Weights of a small mixture-of-experts language model, trained from scratch on English Wikipedia: 5212 steps.
Below are experts of layer 6 (counted from 0) of a mixture-of-experts language model. Rows are named up (a neuron's input weights, with its number) and show model dimensions 0-79. Each number is 500 + 50 x the weight over its row's rms, rounded and kept within 0 to 999. Numbers have three digits each.
Before each expert's rows: a language model's description of what the expert responds to. This comes from a sample of Wikipedia text that the model never trained on.

# expert 59
What it handles: Minutes and score ranges. Goal minutes in football match reports (Jurić 79'), dash-number pieces like –6, –7, 20–30, and the word piece ro (roam, roar).
up0:441507554544456545493530459493553405519541463455475528522564463535460418516487445420516532476439451498414470506523500494425579534493480455463492583534503509430463435527485503473515508526561532457597467509549498549548477517552549507412572520
up1:462438443455548446381594451443438462474432393584513479549496499413586502548440527525473473549542479473479450516521457463537520505517459475596510549521515547496416465397475501560602477429526568397492410493439507543510589463499422489547476405
up2:552515575594528490586448514500486554487510453541421576568555479549497491454483508554655444587390455587522463499406466491472450532495528530583545501587504545569472511407445584495477540492589439489489424521535552520562555629563445446541507499
up3:543541445473571564584441602513543506535500417522497460405501565430494534488560442515451578563504496427526497532458511536507531476572503439349552509480526498474459538622560428506525459510431467492553519523512471466443485509541555417535519524
up4:438483499480495465420507566450503546482487494545497474566553498450568534616428484555639467470458498590633465491562468478502488398526539401490492518528511492485435573551518541414584461534459479482559495454487522474507517574489515480459448517
up5:500398483512469395510419504407589525441449525493523441493519494532406430489498545517569494493587517554584449467540491541497512430502512508486530500442532463425505384522497451499581519517460449474521524514466522473499480524431492408442595482
up6:469495534424477530470418500425463495426590513543552487425501535521535500588558479591545539515515426541436494608519542491449513504427472518495569489547505485499484507531520460496589563569546505416500436568524464467565473442513430465521503507
up7:477469506487471530475571475448488507458479498532469497546531486550437485492467492543489554584596477542521447431444563509571500485578498428602578475485491536460514507586458530506526602553572445443589452530480508497572518513466547504533498535
up8:485477517470534522538498474587500504496489581576513506488422535577457504509426550413512648498503539502541476523495473435462465427405521577581407543580518502465546544533508541575467496493492490535582510514508402509508396517430492514503472581
up9:475498547547478449514527544538506570457457447572492553531432500534521487518559483478513492518453537499477535512509428506467444451510602437449598526480537503454541427425530473449515547447531535462519513569495461436490553465503492461512409468
up10:484485530548431461436501494511516502452527389472488511506432556445567585505471417570425600436489460556561564430484451506514501586575559541499617538483554491525503484486464441517557523571475493492503547522470571499494471458411503449500560528
up11:515545585538586484494534433631490457453556532493475487532483555461520432503539523490463448545541506467440508523528398441563421500413537455480491518529417479550397498485453512480524455474533552395500545573633456517502455516559428452491512544
up12:498504440516524471488554451478466525521492482534511509439530576585545420520505517541435608443561541502510588522496458490387471465488506442450494483506490504540508558518516567509643442535452542575482472528483477489544473465501417574466563567
up13:514472467538451498474509491466549575473447433516503499487520468513492519507528515587507492528538476526482460605578418553568490510516464457433529591507511555482523420434447505431463521480480514670504518540546475596445458476520552483486492516
up14:416535452543499551566416497486523553528510511432462422399400519548456515532454506508563540458584446392474491451437468498530513554496569576496536490529607499504464454509484523391561468437459494476491450620546501448448535473481438541419475516
up15:510518493397553494500475459512475476483584528469504473505464446523498525464423542505539521593506493462561558507485502421605456458480522593417535507587503505582474566514477525502643491488495555422516505518490496490526464530615429451556475502
up16:434485509539521546501518506506484486578434524523421443445545451478454605557536476592663472483582537427547445447469515539523421453540489417507562490486518529559473544478488479452552497455470532456503366602511575584565477472442549516528513548
up17:403439476554391526368568464563460478594576513530520521511556509466474497547564460472513514434552478506528590528526471399568507519402504502571460537592464466520533557538505481455588524462584587491522569618448488537539530508437477476477454494
up18:457472539503554501514534552529541458438456546511497529452515461522530573532613467458461486456523509472504407537433436398528491487547483396467481502560507539616517510481485449559474413630468464461549510418499449574495499423424495586482445514

# expert 13
What it handles: Mid-name syllables. Syllable pieces in the middle of foreign names and places, often Japanese or Indian, such as Toy-oh-ashi, Kaw-ash-ima, Sreek-um-aran, and suffixes like -worth, -bury.
up0:429405505550556442574465523580498504524571482505463575478543562520415592461513479469441457538556451551475423518457555511468569385503610433515480549467525478460502482491537470537505461483468455524536502581518599476498497515570508558501434536
up1:491449514494515612534528417573487486408482501482407516441468561482552480522569479543554460555462492536459592449556366492479493434542417465516457496610397497485539538567390498483398540551563472483563477527509550533520512579530443450542499464
up2:550421483550493510397580515489516515477428499572584538441451493530532556415479512486462500515506483459448476481400597606500517428442579372520479537468596500565373525479419505515554586485512454434517474432505448517462556517406510392488588525
up3:530517466476492470518520465499460587543558590515521524483472524559514574541458482492626490555472508572511541495544396485552529486505616523507486527443472441478572459502523502485470546492473497497460437537596598500501418519417480522504486567
up4:506475549496568613408500514481470499511487441570531532563513462468507512607498526522547489588505571618543515543441428563510561538442519472510485497491409434457451519466476553452428442430437558483536454458540524533428474515511574508525524583
up5:550560538551428450566535518431482402658408555545499486450491467463530494486475495541563486570494527470511532560564500485517536516434445527514502463501493425556456460491450487454567538524492560426426475464523534523514414559430457515550486515
up6:507420533433474519562532507595500463581521467495571540496436422438495549570481522467425479441566461470471495503501455490533488462518569559458527505520525458571527524455500495575628521542587506446480462507500524486472542550478465634443461518
up7:513468483569502473531476541533508472516538463527512617373427549460551511518532501515418448552462473617480589477491494505555508472505568416389441470404527515437504510505434529490554405457483437497527519500470532499577541542519461506608564511
up8:428508453485539532495520542427443514478574466503472503486454489506520476459405602450401429470529567413483463493438470552515523503517478489544510530570469506596405451511597513486602492468536532505504457540530481524556484512460495508515511513
up9:492514469526418552457502468408418438576587511415492541428471503522534598565503550455587483444487499430505464484548541509417521489506595482476546490467444515551534507395491579501509575481558567503388450506502544492475597583490525524544479467
up10:366510424557518522466569624464586486506560534508498505468383483505486499619513508437542505529550430542437509396438475559513520580492529562427524447585518469476450493461508591414523503564547508510579572529561524657506598543554482535526558546
up11:380365500535482583491549486498485502484509456495505458431537508541590431526514474556436504551576555588463438483547434526462423454441527567503479362465485443443413488495476535470536454528484431621566509583598511521585575442555519447496547502
up12:474469435514493494523525562565558557587590532482570437487504439587509542465523615520467455428430545406452554424592360332538443530433417521435474555520504464554510507534530446495492505462564408518416527452477571497636535482538493595444585534
up13:410406491544524508528512547532453521515486542435529503586499457543485442494515513488471516479565467531577607558587432439409504548439535485432562473509405483446485552468516461445506516490495458575484438553510429474601513532568633568493472433
up14:506546579571588482523439494504557447536481543456395504529444546371395531545499471529478476523436557555543459465526527416450469549550545518441468464470453502553463529527541597511492522456540515488423448498578577549466576534468570441557501512
up15:454479523536455472522585521516515467453439487520532493474466493566446521507499554535500490489458445555501432446520421447444524514474536552482474527549439540507507565423414487461439511581469484466496485530526658536451520410510466492571492558
up16:533469460561507509506567548509477419428517619452522590476487543478558463569461490535533541521609547468562443514487507493362512413414506474485554603516500480522578444455595505475475573466527596504548485453488518448476576559522550471441487463
up17:451544551530543443527506442480589473484474566586504484527505557501529523529541446571517418489520481551575540460457387525470504587416560542590481521547484470480525419563480554408514444462533437478455533536573561509505406561484492522559518488
up18:498474561515493586528504453509523543460485427508450489456469532565509527469574536507374500501420524467471552479520566529430563526543421444462607535518466564547579463457610475577561410527564445417508592467486513465577501462490506554546502412

# expert 6
What it handles: Year and number digits. Leading digits of years and other numbers, usually after in, of or an opening bracket, such as 12 in 1276, 189 in 1895.
up0:525479530440519450442489610473506505522484572428492543444523583501533500514501508543508528455442436440464536535482549483423417435518466540616454504503431528479478469620516524505472558547441468509427467458554505475446553475432521541484518567
up1:513522538528529521424499471464484518556532534451377506549497446543624471518518466529541517546464480513526554498465420514474475531536534518481593480400542463548497535505458514609563516479595468437553483483519585489478446476496523535457544517
up2:534527486420513512503463453537488483474499484506365444460492458500461495539465529505425512507517552425508469613451449449558501600604492544498524414516426466477483556561522543463504577436559501524474524575489613579470452434516564636560496554
up3:527488507458544570450539538448438518493469490490564546493471453497480628483569510528519525501404539514485471471579445464584498297513529523439567579486489530542511520508538498470447573564568441519547517518532504495608480485503509421525538542
up4:455466456510499515516503490490616528459494482487543501484607523572441468436444485432457538456507470551456567480435451556443520502435541513382566484498465459479482520488469482523562525475546437489474477452505455619551462486570559480538369451
up5:446541379545469604485619379536480553487495519489465495450497441456544480522575526468489479579567594456524445494448516473447476477436524559521489544476422445469451387474540507542462436495615491494546442472568466402406440498399492519427466482
up6:496477483445404521519528578395577511501510542505467440490411496541493552453537490383432508449566598483505557550467435445538493450509526556504544466493469477482534571560453494516562515477550457521489502524491605464449485493436469536420503569
up7:533513512500506495554494423479569470460490485486452370514482447538490476459516488593438532474609534520486492523514426456486519461479464509429477564496550516463515406556487644470518542398428553445586497503571495548433524578474573519565478486
up8:547404474534500526509521529516599510484484410436403444580525480464465490522474450410485389391539414492418511510494504512533524525482498577460444436548494418491527457618542505427570444506462457543535472455574488456454479557426499582450549525
up9:488501431497507472445466477489470514547533463465512507450533530493499501410554510521523569422472452401466459520481515402518463457618498498610435557378500599538428577581577508430581464541564507445495518435595459465559382519482470466485481404
up10:583511430464485490467588476496412461472524426485502474481496521435518489482530528499408513524462484553461482485499476536545601440494509505597523563470370434650537519420527466495495579535486471461592533454480387528522422535539589374479539457
up11:511530527419470468541486515582568557511492509441464556400508506516459494413505530548424518505486464431481481539538428484506467437476424511519497467478519525565532489447502457510491504478517424552534494568563507491529512471496467502480534540
up12:519477489485471493442437517468500549508436469468410450509529541502538414485501579624440510526466519514528514544423487487593558565571490445348559580536541472489455471533448529501638609544487529514476570464533532632584505435502463543509566432
up13:492529435596523491359416482543384482540545502494513544519428401524516598573556635451518471605445551555536529500470485485476438483483523478425529473521415568479597525464419533474470483543508453403452491442537620472487513462499489510536542544
up14:534405550450530489546513494417500449484530480507567587544522536570449470550429536549500507570476450556543463552567448477510448458466547492441456539597444468535487540475470568436531502603405504491596521605429488604566550500525419479462454535
up15:517566551469485443561418472606526486432459510511511516506506490515546533467570551510495499531461543618614496548357507471580567560533564478462492502547473478451557511482455530502590520648472541570478512508578536514525517363599447591572449556
up16:464510494544505621470512447509517429431536515588419516436478478517597528523422503503524429551524468528600473500473430498499467515530508448494514438484560522403530409434474489479464444551539561543521506493496444570561509538503473541496455393
up17:526544537460473480481562464577500499490510446461526566622546588512527560612506641520503417623472446490542492495471481463538478550504542467515475473594513564618494500450429506499457515455495536480456429470452498512528486564531496529571544483
up18:502497468581555473548544541519489468426479461538449545483461462516435503561462436552450601471487481556419491499548535516515525472561442466468524526493434510468536506548448509442502468491503574422602563627500440531522521451558556447471485528

# expert 17
What it handles: Number-range hyphens. Hyphens and dashes between numbers in page ranges, years and compounds (366-378, 2018-2021), plus numeric pieces like -0, %, mm.
up0:508471577448491436490523486461547599547620485477492486535510565440597504431608555552505490519516487516511470511508525443516536527473535471511457508423488597560564545537437535522516552540514408485497427466577486431513524576458439619529504444
up1:492453510594487528453483529576586513509489483486442416563520482433422585539491471461506615598462488505540426524621383495459476463491478523411530524500510457397427545491609485460506528653533529455584535561506472475556524583451497470510488506
up2:446517496571545581587475453495525462455490501467519569535621532509530471594587631569494528498461439448446475500438457431646498472579556445444493486524531471546508509416541616502568521512518505575551504568539501482430442475498374455549524444
up3:592454486523497436484459523488408534486437440501499468537504554511594553477550482492440479565541593499576445505490540421466510545447531489450482474589477501535556553365536527506563473489474563515512381495534447502582500475476423453539475570
up4:538495555554474615547458592553545572563493459462462515490523480535539532554523494545496609489493477466563425482544513498538482558554462546479544473554506459478532405455513491575522584522497535527536475604492520488547542540551493519548480444
up5:555492539512401506490405539425539475519623450602486422511483470533506497569481439526468435523541532518576424471501366519394413463473536569521588620543530465554483548466488535500540509574494549430589527527554487527441433489510487512488532510
up6:481419481591478433482492576488464500514468565564509588451526522498483533573422558383492486472468489530502494505486518517589600458493551588460567457476468456529599529469441540535536513478501504509370551440443609424502482533489489562501490516
up7:469514476492572456476589473449526467539389482461425451429539461480509499524531447585511587527631467563484544553587446537478500510470483512439496484524524436484493541537562476534535528517506482618498537593443589462474478461530452521445444479
up8:509432486466455567437417566539583576565574524468542470503498479513453462438401582508530428482468474556599581501503538528475518538621534537488506485478405512558374421472529488532443506497518460505429575533531510497584447576469497440507471456
up9:523460448483562458485568551478461475522505466491508479530399521441505597464576551581570537533444448516402459519465564546421539406460420546450448615553514552514544447525549501554572538405485487359603488470488496493477500501453483411461477493
up10:429560540564555483457457508601497534536599468462504548504461427464512487595548532510504524548493495448585562499409462563510446550498486493441469505476468470401443542479550439538545495546519404452581439494537478542589474505509460504389484469
up11:524502381460502464512526482524498503534495446464435515548493430497507457476456579509487500471490478524436501578541459574474458519540510496430475510481436584448504479465373559518538439405535490538488531521649512597556499548520408544482454496
up12:483454521420505497457634531419540504443422495472425502480532504559433457441513534446519517480628483505412508433557491586456535563409549503404592500500514462490474533533469529538531475492474425491520460449569443479525502547512548411500480534
up13:520532472513504557503632472629437542417480436483502424566383433510558551610387459511548470431488457468537602439507508525524490496516524548526426611517466487591432395498481535403499574474557512484465435549528561445524585505567481551547506455
up14:460565553453463504481562527547510520452485446521490486487460546479492529500558535531510510567459562557508501543478452542513569484536480407476509604472414514411520491471544422479528549479554401418580509514500562395471457449444435446501499463
up15:524496462515467412488481512394553535521608484527518618375527497472479554414511524596502553459568553617512421470422458581510539442486437489427588474475438484509507550474585586564561535489448411520444459523485471426500493529516566493483534510
up16:457527461481430464516499464586516460472527526541531539563489598504540483556540518508472484471552591531539499380452501485417538464382565450429476480515482505480541529474500504468487454602452564439442494521493523498536581439530496599484482471
up17:449428564499438418538480493482450554540446489504457587548560508531447532522542561477555533506501611606524591391472518519522378525533456463539490549521496597521419564406541567496571585488486551513549449498531549623467499478606516500589568465
up18:512492495559514552572529535504463429435573529465483430488522620435457541503540510438464460511473468509460482494492537452499466488577497521510468460493463518591473545530514501474497473502529571474501508436501481471637512524509477544550498536

# expert 52
What it handles: Biography verbs and endings. Past-tense verbs and word endings in biographical prose, often before a comma or and, such as known, published, choreograp(hed), hon(ored).
up0:537409509481589515478536462529478622435510473443523472568505498526545497459512571518437458563520392547482443475525574503511562469496479519645575414489472490451486550535464470564544478542489512465522531439538560360450600489449440500551549568
up1:514572506490577530519450488547484584547487471573393486433527408511469484519538516491512494468509562510510525545502393457535507470530502492559527509435430547434564398460432537502534622526472526560510462452615470535514555455490439357489578462
up2:443493439488626519450490474544505492534466551539594441503501428420591466452508557478491453538482567450481478446553514453446494453431433532441444456394529499589600491537515528494493523455532404457544427544468417479462523474519431477408506497
up3:547537433523420492539463459511493578564542435589606471506432563477592462539484474442431517603496472475464578526463486482443527530524473540605545466496430457547554509461465465504434509397517519492482503491490509395421479471567415427487419441
up4:510451564534485529459496400525495538565450478529383543477551465489578497485533516522472548377610491491547548510503525536450554521504466489484462558481517551422572438589449596497489556509445555509475422544564588503515467581417510506478454503
up5:466544452538584431492427521469527599575560516508565539451520542551520480476526458507518532457547432518417549583448570413527510464508504440477484543487520530515427506500479503500456479495543439537517460581595410476484432481448507372479428534
up6:484492478496412479558587527498513575458571456460497577514546473508474602534565568538573512453478487533523456642541460569404547423474538480436588530541585442465493512512557601508549458509410518491475492387574492543461502491441468434527513418
up7:532578491492510441606540472439511569437545455559505552405445550476477506498467558502444496555547571549510571541515487512437478482550553488448451547481429483529560449498500533424604440482503545475546511599548586512473441509567488486565562519
up8:430526505483558506477482533532529535360484537486514529433489408505472494394534475560442533553526572483561505505402485569617458488485430525579518484496508483524537501469484495450469479475529378483528588471519562395496488473480436435595466482
up9:507500445515500489584436605435551502514500521472483451504404477535504470621509562545559438492555440518494509479513456532477562527450483561555513545568546468501540472478541461533524537612580541526483543548482432423424512494511528480438464391
up10:416509447448515475500475468519557471455469498480477467460500420514489496482566555504535469398521529489538531534539517446529512542521349433421518547458451513438547485529543574459493536489504391461494550525617546506501477470576527592437407624
up11:556529410568464396552561577477411496558475414569524559470490480391533541451539566428491485523490542472579496447526576487505583523552492555472489562480551505499525558448489569499491521499498572466489511523481430474456456448563427470514457461
up12:417538437507472538528458420482469597499515481414516472525389569470408526505472493448497545482523509518522502402473460541475542591479421524533422536496520574444586530518493573595554462568467497429533494527493534469469414510561460507576499516
up13:443624494474533452426595511527442472526424532441402577505441605483537510398395544553467520400459565527518475532514484601461518413530452425472477534555501497420483510444491548543497513451462566502553532509533561541488417517387452455488512449
up14:460541476519613484592469411535525428477471554583418567556538504511528480500575499566537560571451529567442469515455522481500476469555476498509424497527487509402502478438559479569564503446433467531580549515512541476439640524350470481581500462
up15:495507500506493502507473619467456529431548524544551448487413549517604513390497490464592486509516550488417488510597486563428487518522563493486570489531474652458526490558475468500516428417480600486482439542507516509561434569500398504531460513
up16:530521548497493552485594575523506511455548429430520521563556431520545549518513443422489463571430484440475442570528550532498516490549478547543560523546508546447463533457594517573569485595526492467400603460467430459518549574597459487504378470
up17:556551535481524522571445455452434437476515541486486438505536460485519495506528494596551637456520414453499462564579452516531545483510494482493504524537521488551412533402565482474461529606499513534473421514543465522599481443500419469480607416
up18:556520536432467500481545481518417551612526488484503556469490452549389457523456546433502492513578472516503525349487566496554545426391486613505469554443458435568532495555450593522474524522526409547504497532554488524511299495521591536475592460

# expert 22
What it handles: Line-start structure tokens. First token on a new line, such as infobox list dashes, section-heading == pieces, table dividers, and sentence openers like The or a name.
up1:510490561537487513428474555473578551487584546491408552411515549494541565554564498508515467523552497541533561497487474492602509414510458597464433391577472562500531496346440650550561533516492488571479462517518488520526497604490556556429446467
up2:522493527461578543530532441422585448539455560565518491514561537496534486500447473485517477589549489543558496489488458505524468475559466555442513485556524549473438504473471602512538559494563443415478476591519462478599554600528565477542474521
up3:473496508544645586606491515534471517501478603521500478452548539562443524472509514504473492481504565485401540477422474497474434477519422561410457506488385420493455500515452565483586447449467504463492489542466497501506518500532391442564522560
up4:431502519497547549488392563514498540532463479479513530486528527521538630533467547487414499462467530572469472520427496561525505588501429562462561478503485455490483496606439507602591571515544491488507421431477574396531510445447505496496501481
up5:420443450600436541419513601433488441443516542505566527480534510460430447488474551558430611457482489531475479493427581575517516434548476442562444470454447472539479495460547483570515433530511560516419571515429479551496482470453532495504639464
up6:441408463513605474565464555498482596539561531520566516526477407452606463447512533462478500514523535542499475526461503532524500571514537541516488550625467563520449544488446358575477478540566401484428532602460509521455415424465450454517530496
up7:485528415535448461560415486447566575487449440528586534478466504505521502572485550511653501449471537400531519495481545545506421453459480507414528468501488444423469419508436500455619475505503475463444497478564611648537559499429535470643421497
up8:443446408476472419498472426444467532492510495473572461478510567516512516558517472504503427517592427545429497424404440361557465523474444592474432480578439531597514480496514517491526439506565497538481420617506523580527531512490590490544487467
up9:530514445575561452524526397532490444609495611506412492512483525476561461477613536472509466478560418551435430484492405445629577508465541607507469534587516552539567576498461411465477482477381528603555380510501565426522498477494480558460456489
up10:543508499593466519617430451538500585577417586564495522530531491510516495513549467440502503560540567544556516448540496437575509554520475532410541519571440568447570568483460443496521581517520528437523469442552470565582466562496421411519477393
up11:487465519528434553478476537465504535518545536459462563481500492458519446400535548453443531430423616468523440469528550405468551586575494599566399420545468506498452593561562568473531385519505508610523463546570424450496539512543557490394516451
up12:513497428522476504550499528547445509417529431484459549492546510479476459417470506452501520613442529438571567536514487432548486511557483579486441473482521521487444544445458527529553532484515518520526578601540544521493500497429409400561544451
up13:509435478446513586448458483545545404536494503508565491569539496547432530387497522410407518551519478505521527401477465473540522501475478547593499492570470504400426547563502517515531476470523559452511519600563453495521528524529469564538608423
up14:534452472389570509528499524543426483478570529562518428533490522497493455471450489544474481470544544432492466579529543479569455468465520458482447499445441490546519517559538596474543540455486550626521425584559475415509491506544473553579458479
up15:529472501567481472583482469361504580551464546594444493429576550525486552441543424562499426442575451514543495498562531471453522466518516460498495569515526448415427439519438506505488561492459554506462557429511616571513420525574533511520429541
up16:486462461456490528444441491344450510557551499577446533497524503578521460455554509467423570573543556529584524512504470435516466538477513460548484486478376506516517510525564574564605569535485459457481439523442467487445519587542484547476543521
up17:463528567373518499524421525442526478490591516694517519425505454431481459485559499496509560493539567491566488531469481531427492550503485458522494473510535502535552506502499494505488558545530535484547402508582500452507459512578554506395604511
up18:515577498501539502555499454555486475459615504514575491603547450458500485550597469500561453482600514519460467555486485489480509465424470409527362515561468535484535455395502447508496568556448502369501464538524568530498497344435516460497464503
up19:469523546497421567531534574516506476496505529456453561470445443558493590598446482479488455525515484406484565462408407403519497475539499537429621513524498513527486527543504584506584441500527476524457452520565526491509508411458512535569508517

# expert 2
What it handles: Romance-language name endings. Word-piece endings inside Spanish, Portuguese, French and Italian names and places, plus the particle de, e.g. Aguir-re, Maranh-ão, Margu-er-ite.
up0:550465499484501527461454571450450518528479509474487560478458510412468547415458542461579525424472507529466514554562439553423413545480526432502454483464539458532379481538484466517525546487541493520447533431507443579460529521552588459420530524
up1:567522458445547468522492436538479549493561478518439532445416501558569453576465499476443545327527485391379487465501524507460517480527523522461614444484422504557554557442548512386496433511516487508526476467413478552488486443457453478493444458
up2:440480493427446521520516475480498517484530487424522554499431590564475477510503531454472602523571430524455490509562505504539578525512488510532503509476588534553385456538475486518429483538528546549431532424432435374514434576509480456521512527
up3:501480297456505538532436491522525564533483500498465503583435476505411476549502557436438499514515461546481540506546489477564461530515525476532595533474474469491509463506500470396442468519568514529467509503431597483537467470471500532407516509
up4:423549454497527495579487503599527547554520484473483478495533457475509461521588534524584420492567547432529585419550500426507500481467519511439488491514461535520362495493446429549494455487447477499482583513514555513455472471525592481454534428
up5:522509467500528518453465466596442590502430514553529461455568481460555586548500537526445467462474583556551472609501440410541482514570449549515500522455512476490455434498521474577467480437484548501590552550484494541466468450543496474446433571
up6:457379464492483487488511508361484435464513475681370446587546467401407592554569461507543500600569459473463553454440534508541418461479516492503468474454483385438440403540529466517554514521479530512595475463569473524481490525532498534393521411
up7:501473497576546564604526515511505593447534527614507500464426460550482543567512525600551429464527534505508530545531549549488460581484432515517539497458485516340477507572416444562543432496480469424581473483531492478558599559512584519389444610
up8:444524473501540520623454507624622494445494547505452543534459493454538569457412490481504446524450549549546485466470432480449463532482424528427576433534463510550569401461470513442445543492457559522503489467484530421543467534561511490427406553
up9:401468478430455543509470514471477563501455441508545573500466577492437513577444422446479604564508468444543533455587447520583562469477580500489547502589498515455459492454459461461519534550455580525495462584568478476576477722515471469529565516
up10:472544557434526506443549475449482544446578460487429550459517524524521508469423438444510492543395486533555432497498470405423410523506501494606535481403497495555475511519498497555569421484565544543422561583515502522565351550462585490446487397
up11:429538460465465554609514551438518538518428446565456533504596465511415506502572534506427438527485415566488452439484513530494500509445568539473565471480528452457521420565451501477518488488492473480432440429519498563424495415443443528513433466
up12:519562437510452519458578502467457367607533468499471543486623576464481410469546426483641511490502462501483495488530556515548505510550469473583644588582497548501452422500468575525544516483482523406559509506554467513455415498606479564469426469
up13:419507533455560471516525443449579432485611419538437488444481553571475579505482460486480547529498519474501464490515435498541516464573510440598542470416615435452540556533476443449473616536520427415501490526542564517482457503398559540475499511
up14:496528447515493532556483582492534441485502499562518467492526598430456469504456537514556566579495481467566488494447499439370540475485567457482489486501545563499417419492517525470442550543496494551492468511509476486499543539510501496471529567
up15:442349519526547585450534466551567492520498497442373441490440559382470540519567602568526498542488515452535518333518499457468535512550477519519451471459514556469460567487498499483493459512485521471464457474550547511485567436498489533482513414
up16:474599423488584430473488459596471400445544493478471482565500457570488494423542542383522522475417500521492484598535466437487458474503432531415476499588435496596440449487512485507438509487540489532459518490420529494525467440441543533484447553
up17:559565481499428463467554597555467487522434502456501596539479503474492506498477558527564574534502456543580463528454569435571484528498478459466469434493564507499510464561551589545573451516433461495453517544550550539444555461496498407511448480
up18:546540340532473469456564487450548376522419504513523628577517507358417499521508539535407514455597492539490579520461405430523473512477524536641436511530533554486482426467462504467555461469520563486468510486560465471489500467505533470639436518

# expert 8
What it handles: Infobox list field labels. Dash bullets and field labels starting lines in infoboxes and tables, such as area, population and elevation entries, e.g. "- • Total", Votes, Goals.
up0:470519485518494588479505478542448483503549511554470547516512509497546453557454563565502491562462526545458584552540448495434531514549481605446505586504470428512612482564458490548546455470446526493438495552488506520540547578556569497436440522
up1:551430514462521429507472426477364487546446430508409449517522518595546499551526522545516404461468484549457441545503434529505536488485553522391500431501565534501466466517458545531581564522480536474513499422502454447532447539545515448525597573
up2:417510492491465509499558512581488606541487591570487595507483565487497502510437551560494494488494495526518508547454612481545444564503476480450529426518474487449447545425653556546462468443551413489470534483494475450473498606487447475558538398
up3:436399476467424581554583497442415469388546481511423496489495522429629557466546481544422436480487486532532465465628463450526487503476492467569515486540481535419444448524614586483515621490511521565477525569455426461485527547523510442479589462
up4:493554579451457560443492455498491525504535438569492421447522461595395480458561452542466507451646501437512425449532528484580514568484489508605468487494572502493571477557487503453534523391529491479450509461545520524480510513484492460481527512
up5:451519540532509621492509514554482446504455590516492485488477498452469493487400514561485371494495572470544486441518538468466495555536520376488469532542588477425509519514557386550600469606516503499514472483500558524601499580468483551496522381
up6:493434464489510454539455587512464487566451566506457504487558543547491577541509449467501500523539496449548554562489490422544520571462360450473538522482495519494483496488518474533580423625482408497581462447515546562444460524442484526436530468
up7:511465451444497472465456470478469468568597445445518550569536561437551471446534461499521575495513481492514518483522574519500432488547522464479451560535492496538496522459528415511515538432456445510426415500512521487479450462486520528553468484
up8:443524584433466456439464410462530511520486470482553508561554500425558435472495575459564555516530524394506512525540542454548507467501457443476507435563487541427471486565553571520494474467570464445435557536442451541488488480445509556531536482
up9:452539558552591533429554513521502578595415361589499469497429507477502473460468454490582494543496515576542430540449590447534511511458511520523442477505386534440439579543441577458471547526459491470464514529483483519482529448496475616437519422
up10:419420519494412492537490519532557513489532410619450550457485477507436505594456608572497538482515638531493471610474589463515477488590538510478491400466488457532467354465451542458445515476483425475531544547484518452551450493478589577495477495
up11:512466381551498552551509468540379473497417440463487484417533512509583529471489643457547423524480470446520500393492512437535475514592551475574462476580445438446549508477495462574582532504639574491568484431466587390512447455534397541486442540
up12:517500483577491534526533601580483398547501522438524489442502399502584498528549506527575475454503573511472540510471434477537477486508468504587557450544471521519550554576444479477488389608457505447471468546409520513469589499569580455544498447
up13:412550507484493526470453508552480585510500476498461466452464495463423498616530420482528519413515473433592526456441547560554468566570564444488502534474541503489444566505530566493463509520454473539570564488470579578457586450551517489497508615
up14:470529541467474528528509485567465476610545478427519472518520547495447462473477492535510640573528542497545458452495557586466509580489541447411481497515402495491461571442503438529486472496400590498414393532507516575451519472566471496535447487
up15:548451463536496454590501561501632565547572496455562605459572484529435557532484569587511496520560455533480600373532415483501508533501576575391502406442490533433500492541515506480469514571557440580465520540481529410593534502563466492429538431
up16:391453497475529428497477518462601501507536620495537548492482371503469480455478492444471487568383400465521457504576505519467451544527520477417464455554512485524532452457533495560475597500506373494515549475484555520533480546463472558451484516
up17:462415578517477514497522533565526526485517449451557523505499443558485534555570619536534410446566560559552505452444462583519485549432470541497586521487561445419477508429527496500592541479532429492378467426448545444476469480489486555552469484
up18:530554501442577468472477391528506466474551464498512517532484554481541474565465530472554543473489451472569449458490544484503512483524478493527423535553558558582592468463476549453404512492534524467530361474554481472518489468433594475562600589